From a checkpoint of a small mixture-of-experts model trained on Wikipedia.
Size: 12 layers, width 384, vocabulary 4444, 59.2M parameters.
Experts: 16 experts in each of 6 layers, 288 SwiGLU neurons an expert, 2 picks a token.
Below are experts of layer 4 (counted from 0) of a mixture-of-experts language model. Rows are named down (a neuron's output weights, with its number) and show model dimensions 96-143. Each number is 128 + 24 x the weight over its row's rms, rounded and kept within 0 to 255. Numbers have three digits each.
Before each expert's rows: "comes before" lists some tokens at least twice as common just after its tokens as in all text. This comes from a sample of Wikipedia text that the model never trained on. Tokens count by the router's weight.

# expert 5
comes before: "of ", "and ", "(", "in ", "was ", "is "
down0:091143140111164104123090140128087157139151170167161119152144153118094113162132132121138165117121134167137135118120181108125123165116148111121113
down1:125122119126109118117105156129112169145145119136105130160086162146117099113101159108083089120126095177151085131112141114085130130154113120116082
down2:125178155083144130148138151152151124159095075103089116099133122157105113112063091122134138140084151129141121166128125162134085201091134095156121
down3:146123080099120161151106128118150125159108115103145125107148120127143158122077144102098174081111142162086156137161160109081115100141093092135125
down4:115159123170113095114142125136117076155101125134129117137160181130130150132144159108085121120121127102109135116112089111094081167107166150103109
down5:130106096130136130131132127139168144136100161107084146129109119134183139106173110099107059127112130136156114113111141106112139124114135152141089
down6:097119126129137096165140123080134137131136168124099081153149146121153151162129144143115121119144135110121126107110108133105128183096113128092100
down7:157112140127104108124137110125164133068140136149140125168136106087098137123123146146112151133157141078117153149159152103156114128152123110069111
down8:140135122098136112115061125130098165101123135152087132141109147097144165130134163161182120128158148110159103151155144149145173115131122111139096
down9:137108161124078122170135102141124167121140125131125120169130110155136137113132154122109139115118152143118145119178145091112129089111126174130112
down10:106106108133149123159125164133138142147158127144161143107099072110135101138062139146113102124142122101092158146113114112151144142125134158074130
down11:159122119128106095161148110134073099126079103156151118141110128137072125131130099109118156097123149110124107099131152127144136114127160120142135
down12:123112129117106121072120065120130109105132146148140137140125148116129145132138129163158124120151149149114142123125131130086165112171160143118128
down13:149088111136145095126141110128143119124139133128134161138109125124107080160130100109138117162106144108146128135111146127121112109123118107124136
down14:144135122142092108115104131118105159152108139149103145126098130159140116170141132128145128174104101089152115149141145118215117130146116123134162
down15:117111156092133128105128156141119112045084128162129165104100148165121166157135134137183149108123137101093138105132126106071114103114134147129163
down16:131131112126100089115159143155151131112091108142110124150147115143136140165119159129167175080130126158129089106081112152121128102122118163146155
down17:149115145085114104146119074124113097141104123165113113098121161125102091102149135153128145154102132105077106137121137146108140138157145148150146
down18:152129097118165142117151101096159145138118133106151157087149170147161139135097098172125126124108126132119144148114124109154133118119129133139168
down19:117143143130137134174132155183127102113129093124139110105143150122101118113191138117128146109122086149082161143090118136098112123124130183141133
down20:121151134106142127091150139124150126145136121123135190109143170140160157160079124161086172157080126156105185153108122082160132101136134157100126
down21:115145140166116117120123086144148144134121107135172177106146145127095121151136179143144119126119138143141099103116156132111113116141151155131128
down22:207141081118118154130159076167120111103119121102156148157145123132120091114140109150122160132123137146150119086119130153119091121111168124134132
down23:126119144141152152103136151085161107137137141141091167107128157133099131165158121163111097132112156138154129150132146110119157111104137121148098
down24:144125150184138120190152128149106149129128100106172155096131125197116165120092134127066120143131142137107072114102147137173149089154161115132171
down25:158153086124155132103142127133136155135110108100149080141128128109152155142140119090135142127138157144137148169103155087114172096138152119100131
down26:144122190177106150097089135108102113122112169148127128155117096105127113154107101122090135110133139153186126188134145103160156130103113128144129
down27:123133141122115112132132099138133095128158124140124131140136082141141126153135118147157151112163117117115130145102117101128076133114130168111102
down28:152105127127126118102118072156158175096134164119135128084133138123154199080114156179101124144120124144127161116097099086113131145136096149151118
down29:160154138127128123132150106130142132135099112111118141126121123086141117154104112179121127171072092132102147108126090136122108119140126152121111
down30:181175107108130109122135098129123175115167149130103132154114129121093131079114123132103118112125078174127098109114068147113112147151148133152127

# expert 1
comes before: " ", "0 ", "0", "1", "1 ", "2"
down0:098120128174093105120117131136133151123114142118158135089125125131139133156180140092133113080108101147132147110092078128147107111160132137136146
down1:153135143143113125115109135117147190120125146149132169157131158141124131122122145193135125122152129139126120080148162120165159096111112148159140
down2:127152098159175136165109134069109090132167122099111116139137111117091136129121078092115147127112101168072155113146138129123109198124129126140105
down3:152141082096117120109140120114117136178139131148117152143091132127133124123148112127119079120114141098126117116150130120086150143171183151124128
down4:138133104127118128121100093205131121101131107088100145130157122181135103085154130140120122104144109150107110111133095092128106140090114137133167
down5:149079096120128101133167165086088140100135108079108159105174117139121190146128119078120138107100146157118105175116132122170136162152107099117093
down6:146140165137129121116112137140159142127153065111154118122146156119116129110129166121077138108117127106118174160132130169130109118123111147119137
down7:137111139152128150106109165118133138161124129115112121135117109103104131098086162142097133174157167129160128096108124087103133104116141138111096
down8:112125117153180121157167106126105117134192145112131099102110121120165108092170144127116149141109171104161089120124181104151097121158124140099175
down9:181129127133132126156153125115113137112106138105160147128164117145178134127144089094085110128116146145074180168145085171134188124130143149128163
down10:121130130127140169129152156129105151134136096179150151138093116101164087100094081090116112075127151122096146118118103105090137077115169144154121
down11:103138145137139136159132153116133103092148133120143138124096129143136169139149153124095079094094142084084137115128168140121122107148140127138152
down12:149096120132162130121052151166152149148123147132157123142131164122107152121093124115123146151098140083142093149147147134124142165125145118141144
down13:106081136134139129146139128112158142144145121130110126150121160125101119145118130132124098128141092127168145135138128179172136156118106123120101
down14:114120110121096085086106115134121169088101132120133117114156122176071128120062132082084107139089142133118115152118126087169126137156145146132121
down15:132159078108133100102127090170121142200138105094135141137086167123152137137148132107170119107107136139118124130119105146134101160142164148161146
down16:149165113151166131099099140118139151159138161113094126135149143098099132140127090099123140135117130078157124137148102133117108142114138072116142
down17:162100127156156163124166119144094086091131129155142137111116103107123121150115179115165103179162136093159149173145140147125054118134109116141072
down18:147126143137155126172131120154177154157118140135118150135090120149149067101084141134132128097124120138158114171140085126155106088154069153093169
down19:125114145137117122135112134135129109129155118124134144146137098186140138119162124102144143099122124106123118123140137127125145118081126170110113
down20:195141160098160113084126129104117119067121119168170126126103110112113113136111166146163135131117145113098105136126100111063151099110100122101161
down21:129137133143084096194099167106100150119146150079154110095099082117137109147123137142108148166135132133135097140121094151087121151124125101122143
down22:100120082106127126142124147104117152121147117112114094140152124120073127152141157080156109107122154108148107133140096172104140102151136144097144
down23:131138098122106179131112129096102118105132141110122110166139120163112152145139111165145113101162148104107147120120166073136130091128121142108150
down24:115145132126123099122146145139135097135112114107162112121168121137138158116095085192128150175176165126082138132121170130110107127143150114120150
down25:146144132088134130123106089133142093144124101112137121103150151114116096142128150089111127132076142114143169115118137098135113108124148125133141
down26:146140097128134149140098094134132104150137103112136131109132108147153160125148151141116120124142108125131108157147095137098113115074118125102126
down27:138092125111130128144070165144091070156127146130070140129130105170106115128150051139105104153111115102112168109095140123132112155149133162082142
down28:081119156132149144131131123135110164130157117125092159122114134142118137100104117100114119158123099140132158163126154135134088116154120131142144
down29:128112171091180119135131125163116112102094124159091100094093152138146152152074107140149162137128087084129152149102154119117123194136123130119118
down30:161127119128140134145068083133113137170087090139124148176147112105092099135120126141163115166120141117117113146101091146135128137102156096118112

# expert 12
comes before: "| ", "|", "(", "/ ", "States ", "years "
down0:115164126115180181155123125156132114123140152139145076125151098133165120135111125115161099102085139117151136135120165149134104106077128101160078
down1:131132142100157101163136131112155150122167142140177125115139071117120150156108151121122126128134121141136118167137144131115113130122139141104119
down2:127145155144112133118147163120145159137159166098131159085136154108116128123161095153129154065132166120137175119087122134142093119120168139140125
down3:082114143120143151115092123159080109099084132150091148171143114149113125100122092133149105154133144164125100109105121115066158107088114121158066
down4:160127111131157116168147105136152165103115094122121119148144132129158099130147122122132123166078114137110134110140117105086089139086117178133093
down5:129187158091143130129127149148074082133116094131106136072111127131129107131140156142127131119152158160141100118132142138133138148120115160132115
down6:135113115136158097121141163095127169123100132155091140166163143121111103144104124087103170125092174085131068105130133111121123138125111146148188
down7:121142133151101143133164069151047112106098089094130137100139118115106166135155133151127125128133110138109135106093115155150138136098124111127118
down8:172151125104113084142129123136152168130091091136123114151089122138143132183124205130129157112106132113169131120096142121164140082140123154154114
down9:144146073091134104145153192142174103112101135124100126116097093154139137125139161137146110117140085124124119172096148110126122131130087131114121
down10:126100130112180133119101090137095121152152103107118123095175134134109121116136143163143145098150117130143166114137171128131119073105145144146085
down11:124101135086118177100137104140113148150112125097140125101139104108110137157155150106160128165084147113123097163126050174136123099164156108110098
down12:134097092095177119108103169115120105131120176148137120146133129078140103148108093136114145107125138160160152142107110122132137145134128117100149
down13:104090108125146122141171053134106177126085141109135120098089138111147129134099109108150131144119128118116098118099164102100137147162114106127121
down14:150133128090145129117142138129137118156127139145133157122150147126115162127137139122120102171100115099118176123141154143094148135169151112164124
down15:122136114143130127134156117158173122106115094112125132124116170118172159146132161117120138139158092148123118160138151104160161111099120125128153
down16:099148109163155132156111106125107145141163155121164149136129112132156122113064121106123099130138107115110170091074094150159108151093101113128149
down17:086148104153114139094123156144124105115123132121137116104139128138090084088121097122095149137144140087178107105109132124162140091162137095085136
down18:146147139085154145136140101089125092153194122135150096098123145100134101129122157147107119137101127120129122134091131122141124118163157135062138
down19:089125155171104120159137134126111076121093145106128137100132149104105135066147113123124128072118108157163124099134151150099111090148140126166074
down20:112097109171083148120148137111115147180174111152115129155170095131147162138145120124079171136111138145115130129158128103165142170120139144103110
down21:121135139136131133120139090115148118113126127116104112140109161128108122125074101039104132139126105118088104103133099109145145127146140135125134
down22:067128121135108127110115118142121131121117124150159106123135139134114109088156087157158094116132127129105157142167127162113107179162134163129123
down23:134125156121142113143110154182088156143109168152139121113124136091150129132149115126171105105154149101172142135080136161181181106171156118067119
down24:158152131160127142128157096150082096150126061145131104075141137108145133135108123151091130122092130115118110133112133140103155116104139165140143
down25:132141155089093098129133133146080096128093133131163142138163152130148109082076133136147122139136103127132120156155137074085068129132079153130082
down26:184173148151106156081110131128075126135112138182074145107074124125148132118088139181136102132109128138141126090148105132101124103119138092164090
down27:140106088151120083095102121155117092090152136118166097124121151114097132140129124126118159142125143115130152097140141143124171090191157131160136
down28:090094106112124111134122172116107118132177097110119088152112154145141157149131119133096066128165147156134147078170084171142116107091151129099142
down29:103111089118128132148126134136127093133146135098111149128101086127140155160113112116147131156174121095158129134155102107128126135132142138129126
down30:106115087098156148188116128138091134107144097145140160120132154140128086102121125122101105114131114151171147148067103158133141118088123105132170

# expert 0
comes before: ", ", ". ", ": ", "ed ", ".", "ing "
down0:143150136129109126114108120137132137135114143067109100110144135116105126107104145135137129129137180121161151133127136149150137142118066124145151
down1:104111109151140141120146118139128123121119157152143091125113160132113099126160114109145096133149086085064120174103131106096111112095090113170144
down2:132158130123116140090108114171190156101133136154102153129133129166093074184132140106181096148203104126183133146133129148156151125091145165141148
down3:136119128130119167145127107166140115119122134103067118140125135155151147131123104150124101100089162103121121165197151147132126148120071172155111
down4:144098138110099142123090162153098105114111133136148133124128109088146117101113152125097109130134128117156152113116141148085121120118119175142091
down5:151112132122145102118162116101145081123112107104110149137083102118181132111106113102128111118095138146116140128123125148129113138172132132131119
down6:105135129095153105166108164132129153131128094156151123140126127100123107113107110133090121131144090135113138144114125106117134123135121095153122
down7:115071114110090119092114129118130138165125133132106118123116151121154133158167106137102175147154117137128126167140121139137134096117180146095121
down8:119160167158117085121097131087082149121121154119125152090130133150133137110123137137144096108169146197115090119110083137141102143133146133114146
down9:093097145126078145101146117142112136131164112138123158133150137115134140176109117183089124098141103087098127099147149115094128078145124150109107
down10:123126149159105147106143094121089156104170122122122107126094134129149142132123121100116106125150111188124126113082119128145134140190107076128107
down11:128140136086170132111133121115081130102098131145131143146123118131068097121081132133124083093106127113181107124108130140069093148180170146104145
down12:129126110125122105138096135091102129098158126136149158145118156161126107148147131165098142073127137098117158109137118120123110146141121113096120
down13:137156128150103104116184146135130130149165111104159111099168139096141116131116070107121166151149125118139102118115068183137141113068154150087116
down14:117118141148121106086148106135116150119108143120166158071114118140115089138141123135122082141121121096107146104094184136134164132153128161155150
down15:146110178119150128086119135144167116105173117123130131124117160148093097100130107100145141120091093138122169139130107139074120122125121105111103
down16:132122133124156152106110117137081091137152118129141078102116128116170159136110097147116135121145103117100066144157164122101148131114127130118137
down17:144133155094139103163131126120111112119135084072154096154153165134102136124127078073130107114109077103161132143147129137107159155132115144088163
down18:137137128100152122130127117146106108133175136174162115111134122134180135171111165102132116120115084109176164109127133153126095135133120140170142
down19:135128109122180117115124149146169140128152155141120137140137137108148146107125155099158145086121147104111150131116115122085154110108095101102131
down20:090184142116135122116147124109115132120138118098152146138123133146127168107112159149128100121114165137142138166128130113112141133109117137172160
down21:126098113092117159163146187125105126119145114134138161151150122151126119145130153117189131109126137081158182155144170138176134113093135139103129
down22:144132122145127110119127152115122151115105138071084139093128127094110117106162122110120137138108116109142112113145169118134126126169138103129137
down23:123131154135115172166161112096109115088107117145089135097137135125109154107176087137114135138112103152105164084133138126074113111115140124132117
down24:101122111137113124095188126138092126099178147117102172129155111077154142153128137122137126105117180105117119118140141169149110094164115132145138
down25:155135088125130130123162121127152129128142139105130140152169142152162131147118097142124094116103155146125127099109090145073128143155074084171170
down26:095069155067112107110156147113103135112149109120133124132127141104110132141138131121131145143098112114122122116134151129118139137116132149091123
down27:124123119122142137157173136153162140134149124148102151145188154164147121174114110135158068124144125127087130098159143137191167143114138156154112
down28:157149109119134120132080135129138155134118109144160142093164088129185168112159161091136128108138111112095154136134123171131110097151165143156162
down29:107135138100114144135138113156140135136140109151128175131131134142122141087149121147110128146101149096114179157152127192123132114188126123152100
down30:127151088143118107107108148118155141143126094148137162174135149121149097114097145118145108145147137138134098178105176167122117149101153126141103

# expert 6
comes before: "- ", "\n\n", "\n", "| ", "The ", "In "
down0:166166147136140146107162141135182120120139123102143131167147162138161120128111135133126082139116127188088140105126103122082128185126115167123119
down1:100125142162109108113127124127142127149173152126167083140129112131152113112114135164140130140131120120146111154140100150131113134096128103151132
down2:091135105094144113171108135101148137113141120116129125094106131094097085106145128107097140115128122124089111062103098156133131157122115147137190
down3:151128136176153126139118140139126142167099124165110144107104097114118136131078193141105130171094095109131122088104125128127142125147097124157133
down4:139176134164123086144136113128149137120100158100102092146145091117122173155124109171100105160140158128142122086087083090128102096170165147186116
down5:158143141158151139137105113133145100107118111098113080059122138148109080090109140115146110130148128088126105132175135166159105134123109107131128
down6:124142170121119156143148126103170113111135154131151134154117125120193094104127112122144075103130137172101114150144125115162143130148142076109141
down7:135133149133075144132141153148140100134131161095123089125080118097118125083143106151100141134136194136139136141075139112160101118111105111138120
down8:117082140127157143126102119170120163156102101111152104156084143152119153075150120115139090110129141120124141134148132143136167139141137122143119
down9:099115127133146062090136108109149136123153133128126128132162143081171150201161150109088151123110108114114110119151106136124140142117114084139134
down10:125183122100123165100153169115138168136197109114131166185162098103163125103107125130106143106146147100120164132126140076118142145151122150143129
down11:145110144112127143104144096111131142095106135140163157126109116084113128126124152127137142117137139113145151120147120144135100104146112094093145
down12:134110111149122158155108112109140133136131138164167107130155098094142152154127115135128120101117108135138118152091140079115158134124144131132108
down13:087136102145144151081111166106164076101166144126115145150105113082125161122149113133138129132125119152116123124131161120121128152140096112074119
down14:076118124146116154105104120123089102147105126122135157077128127193089124170115123100137141098153124160096090133132123164168125157123124130144105
down15:140123129113126149111121145144170103113112105113149105065114097198138113078105135083116149168114156162145099208151114105089141116137100108169112
down16:107148139154111097085120168102074195095140135112082137105114101134106140087123149155165137144072124164157133124140111153153090093138136092122123
down17:155148103115177119132115153133124132158092114173106151128164152141127138112120127130126086106119143123144140103190114156119167129121082139160112
down18:149162134200154090097122156065124079131128158139108139139131121150105161111125132099116145095112149108171107131132120114176125096141138113123125
down19:151090122133150164166115117164136166120099154115137167069119085127167086150114133132127074142145107096104098140151081105122132138134115114115157
down20:089135161112125095143127132142112128135127115122122100151141094079114083133147129136182135124167097118123096179150145115100142103164140156153161
down21:103146105121105095113162102110098126106121132096144118100106145118129149140143133138095143154058134123097093116151091132146132082158124130103166
down22:118151131098135124079116125145088184160142161143093141136160103147118133089143075143149147105103120116132102109145113116157101135161103141124106
down23:114100109150136133122118137083101148154133139160165136155125106160143154115134108115123156096095136123193124118120100135146144163159157157101112
down24:127118095111133124126162146129064131106148143114125114145154181109168131152107115123133121090169130096117123140164145131160154139137137124133109
down25:126137106158097140110107155137119145155121093112141114100094140121124162159161131121120114132155151116131133118117196129152092116178167171133126
down26:124107162118144162150135111138112108136134117139173121129099097119134085130110120136142116110128161095129162143208133154120179132141085140146113
down27:108162166176107166146139140101174077149115131123134108190099167113123081144121130145086115141111166107136120154108144132120109112137108055127138
down28:148165120145166096155168132127074116112131126089135155151108061105126093152127096128128139075132135173154120114123129100145101130151118156134149
down29:096113170148092175132144136112118165135124106132149163134134112157110085107115118136140063156092116099148135119117146146127150135115128123153117
down30:100129130126120125087126097139133135116157142141101101143120089173142117143115138123109134118125105107110131151125164119117097133105100145138144

# expert 4
comes before: "to ", "in ", "by ", "the ", "\n", "of "
down0:118127141124111115124148178122108109124157094157098126153144162131117097153150195114111155141066130116124113123156163165183134117120112155148112
down1:107153085104134100127119158168134110170114175133120094129160164117145111144121139127152133108154129173116169115147116090168142100100151137152129
down2:196115116152127094132107109142191111066127173092105114125071120109138119127161152128147128141140142163159159132098099145144138144098086147131106
down3:139136146144137119126136124141120123187121096165165122107099110109131137113161106147186163143116165167117133147111137110097130127138138110081140
down4:088133130155133153088114103160173115162130111142158151112118141150134159113093125137169095134149122141112110137114128123159144122156086124168098
down5:153131146070145121085127126128157075183125175164124155164135153112155151149148153089077155141143089071125077099115132165099139158149120089126100
down6:126108134134164113132121102098165139110143149163107112135143099097077115119084124122117144127127133182144136180104080096134161125121130162187146
down7:151150136143147196132098139116147142148151148120146160127091089115122148109121144093100100150126146104155138090174095109121118119142166102118112
down8:139097142147099131109156113121134110158108101101093131125176133099154107147157114141118120152113133156133101084166135113115143162121157103150109
down9:158148133105111134114108120120123108158133099126120115108139115124109109097127166106085141120138159150147121141152171123118120110163116103145093
down10:116182151115164163105143123150184160105134123107131110072145101135131136134148166072133129126132158126122080137112121095137158124108154149112146
down11:129115104112111102109149150150125120123126143112095108126103124078096110107118193112137093121130097096116122151078091080118119145135134151108105
down12:147170088087131094166116127113142080116131113180158110140143119092127143097132129117111103141155163155146114167140166098130111117125157140092076
down13:096166095180122155115152071165115123129121151129167075122141158114151118124098143120114096109121145144160101120098124131138075133177114100115123
down14:155126119147106128089157129155073134131132129146131090143136127144144131142096117118123152101139118169108103122108156055162137154125155130118122
down15:156105142100105104119108125112133085095123160132094145154111135101116136174127108115145132123127169123140090123144145107150106138114134134146142
down16:118170087095118140123126130080070149141148109128139165135126098129167125150113155142113120075143143085171113115170097071078092148114132122139128
down17:113133139174095138133116108192138151113159123105142126115119146135131132129138126082122143121139099147109132145143109110123137114120175156090106
down18:118131069153126119123156181095103139117108144114104110124157131082120103168090140118112120171144112081092131128142149133105137135173184135114137
down19:149129130142104153143145174146116100112113154133128163093105151132119102143145113106126078141154148122126077177129148126129108107161132171155129
down20:133135088175114127115087158124144082165121116120139146132189098074064147144144140134103131183136169074125125186130120111133156128136108101139160
down21:148117125106106138113147117103127128122143116136157090150148129187168099124137121120135123104156090159143121157151131153106143159072125129160109
down22:146147137107095122161153143140167125134131125129099099113140155136134127102169098118140158148134119122118121119148125117121130149146130146124139
down23:161184124141101122126126113139177165151119110128169131137136114102122095122113080081104123145114157101173119124156111140080127148155101100118112
down24:162125102134135093147116123181168091122129179104084144119065089106139113140126123134133167081131123150116165125081100116124177113123118112115073
down25:123124143115144160144130151129151119156101156148103139128110133146148147119149115168119131148156128119123139139145099133093115114139160161126148
down26:123143101151141163118094135136153106138085155104095134142124103162106124078130138139105135162146144150084135134133168140122123166124110129129141
down27:137120157146144119114137124091135124118115140139181150140083110104153168155134130126115137136089124123144130121129084160125095139116107085115163
down28:120128109108173178123081115135137083107113131139158081124145152099149117128109122119126131143116117124150103164161146131141139067162130104107126
down29:151134141102109130125078109126126114137123164092138123119106135122157153087184123169106127147099126133112096144165100139158138124127132139124129
down30:105113092102117114150148147129134134121103099156080102091135104157120115132133160178147143153146090137103151090162109138112152124135164100116132

# expert 9
comes before: "| ", ") ", ")", "(", "|", "."
down0:131133161140173106139120133158121106160142106109105124126112112120140110136084093129192172134160101123089135097174101128109125112102130125104172
down1:149132128127158114127133119083119162082108113134138140137086154094135165091065136160135135117136160072109129139115160097174130188104120141116097
down2:166110125108126116121171125124074180122066166145082147159106154114096149136124100139148164144137104131135130159126122138118152095095160158153129
down3:135122135109118137107171134178131132145103128130128107150132142118108168155141165112135127105176122112173095117133159101140137138131120123152069
down4:096097116165120124104144114141126100133125121124166132121123143146112156152103174109144130097121157156184114173115146142119113132142166113131118
down5:122116087104158064116123126093131134129158135156121161126136131133171127133139167160136137135151105156156137134130122101124080146122127124144101
down6:126183086138133126149119129114113127129092089115161128089137071123123161122098180125142117168087161111134104107118147133150139143157128145100049
down7:177132100141146114119135091203143111152147142135074160150119138097090103108147092145108121161149106095130142123114137144128116092114159141131125
down8:119114126101104134146161132134156112125150127073056130106187142103107144124042101100195132134072096121152129136147121146151162127140116137150114
down9:117087120146113131115098132139122119129126121114122101179099141117133128192134115123178133119155129086154106119098113107190138158110111125151120
down10:111129073121135102126159123132153117130129121129144112141111171075156152148143168126143104119155130169142147133173081120072116207156170126106122
down11:132148138114141129133138146161104132134139152127127087143125150129133152162118114120128173147081115127154125119099151114125135145165150122126094
down12:152142114136145133141144122085135105115111137129151100133143169145165105129179132109131130152140109158119159124130116134102117105154152166116118
down13:138155111159124110095154135088122197105098127132123165095159120120121093155130125142087097106160150159089115165120164125134121147152125150133139
down14:109118125103173118189122145150142115128139104088093115156160136083089122137127132141132107108110130094074139157136103142142143130089096155130193
down15:112111157118127119144158179116156119139114148136134132183143070140124115141149132122103166107100154131146093103113103114096125190122118145137116
down16:133123159131156128179149109153152107117109142128140145146157141144116130170153115100112123084102114152093086129103099102121156131145120167156134
down17:125101134112131161140094145139169103076159122116084138146091142107122130142103144104121104088111113093149126062120154133096140107185132138084105
down18:135115098113071096131156147120141098099128139142132090108145137112160165106171140101140082112140113126139167167117127153168126122107122151127153
down19:134133169112099130132123113153153094098105142170095147132156160082096139093111158148154105158070128143137140120150128156104153149148111150124125
down20:173113127151141125108115113128100136086157116128167140098143110147130097116139116132125105104165115145133107102114152115125117103147126080116108
down21:117152117131125119123152142123124134114111161101133119142157099132168122120151151116152120122116147144147140089150095140109124132110163100134103
down22:136124128184134203165098138144111123092112091148144099147104127145124142158159074112106148114120155157122127157071095126130179084156135119115111
down23:092121094142113113112168110114173077100104079160121113176169076125142087147066115080143150128129144148151135119117143112142163122090101148134136
down24:098109112127120123174145169111146158160118133128129133145128156137182086179128129088125092138136137130135107147132148113113149119121159128124125
down25:146079089127085092101132150124109141091160103164116158155151114096144125121099135122148133178176114140110142125147134134172114144115103130112110
down26:132127151171146132118082123136121127140120129126132152124132121160116124093148111161134133103121118141081151090116116074100143132108132128146147
down27:170108099107088125120107124148127143150126150132146113093125113135127158111149166131157182085099136121094157111132124120120124125145114123129144
down28:143138142151121121118104117088110100126114060107172124124151137111168162169129119085128122120133100117101111133116123100112112141139149140133135
down29:112090152142169120182130154107151157119130072120101136103123160062092134132130156141135123168171090117159129155148109116111153141104098102112151
down30:071131128131112133115128107108153119101120154093135114135139077141217117157109107136136137121134117138072115125119155097118120147122134140135116

# expert 8
comes before: ", ", "\n", "i ", "'", "o ", ". "
down0:128053101108106190086155119129151104099112098129139164073134110123137129128102119082166157091118084112148115117128130124119074159107108087127137
down1:139160108104114146135153112154122130159098128183127133156100104117126154141116117141114105119117125090083120106150166122120155146128134162110138
down2:148141195122093123125118167144128158161168132142138123154095093062115104111107115119113148139135139124144127121099107150162067158139158146114089
down3:179091110104138118134131106125144172135179128116134124102145104141119131135124175107125092117149139113157130145086147146123119135156141167108102
down4:159100135162170138145120120140113140114158144107150167139174096144177145184121087127098110164125095107137094120122139157122098138107134136091115
down5:134167157171106071134146144134100115095117146112086138125135167129102160129119089094093128099120137101156122160129120114124125095155133141147125
down6:169136139097118144094099118115119151112125138150121112138128144140117134150146120193132144107144108154105128074097145137149155106121090154121103
down7:111159083047165112154121129130102144113143138137143152144138117121150150115143122121143090104172144154095117112140109145154097087123114058140133
down8:132118137136122138092102118136101148129143096159155121109130152095132149160097116137106160105145173122114124150137130135118094113162106130098076
down9:129114125141120124182136135143106126095180115159151169140152122096154156148125143099129119172128144127137133162106116136152116129119102155087142
down10:183087114113142139150138128154158132103118085112138106162129133129135130145128103132123131121156104144091134122093120112096128097084089120105135
down11:118160082110086145102142132118155123120137091144123126153118135110103144124146182152142161099080117126098149132135120152128133127102136129106123
down12:135125102115120149114151130127117111134157174144089126169170168120116163103145082118111123133173121141134099098112106107155158115101127106081118
down13:128120129130144067120119136094117118093134151125131126138151110124113134148154113149118114153142112139188110140156126108114158113126161151120090
down14:141137160104163158126124117119130121159164090115133141078097095108095150151126157164100154126142149165181118109146132120130162120139141081114121
down15:131153132145138138132063101106088136078145114134152158092135160090115148134116125114140125122138066116137123131126114155114142115112138134150113
down16:080147109116118132099151101126127124126095114162160116145087074206124125104116145122144116131134162096118124124068139101131113076172154146147163
down17:126127124115123117132118076096124126097143122144124125092117129182098112103149126145118139135168115114155124139151123108113096145129154108174152
down18:088123134113136146123107106093135089132142106143102126161135107146172110076138140146146126137119155078077130167122127112128141131124076101082185
down19:129119109116113107112150121094116105126101119103188128105130161104155098114174103119110154162111139127107154127141129135124114116101120139171140
down20:120132130118110131097131123131144087103132132115086123099176134105138105091129121135118112102136135104144170120185137097139121124139140136112122
down21:111133130128137133154154103125167126086136121122098153140163126139166151171158124137136146113177159141081176111110107122114088186135118123133117
down22:138160131121137091126160089100126119150163119147188140139145122156106115161137144153103121143185081136155148109150149126149145149149152161108102
down23:117138151097073143131133150169074141104113103137158130131145141144109146145157094133148141135129090162142144183110125064138109164118117119158089
down24:133141102142115122132156141099130134146164158127128165128105059108126138116124141135164126137082126136155128112127166148126085127149119168092151
down25:097151132085123110110135160098129166147156132117131118126110122140134108135139127095121136123142132114193135099107131127085172134159115132185147
down26:101127128150101124110119147116123124107090109101101135180069153115134140124098117145139155159116144175148105134100130142141134095126142171114188
down27:069108107154162087147143121116121118118121107158129150117167121116146167158132099088147139131065150084131135134132119131104162170134130156099108
down28:123147089136113099135174142127188135151138173169132132125120127102114114105139142136108165118145135173109164091151114105142100144119127104165102
down29:132130108107073113138137109163101128147133145119132085159110113092149108151090135166147130138119126092112122084129139114080135117139123136124127
down30:104168097146146119073139148057128171092156142163131147082145109129119111100123093111098136143133115139154082099144093139105160122141112118112104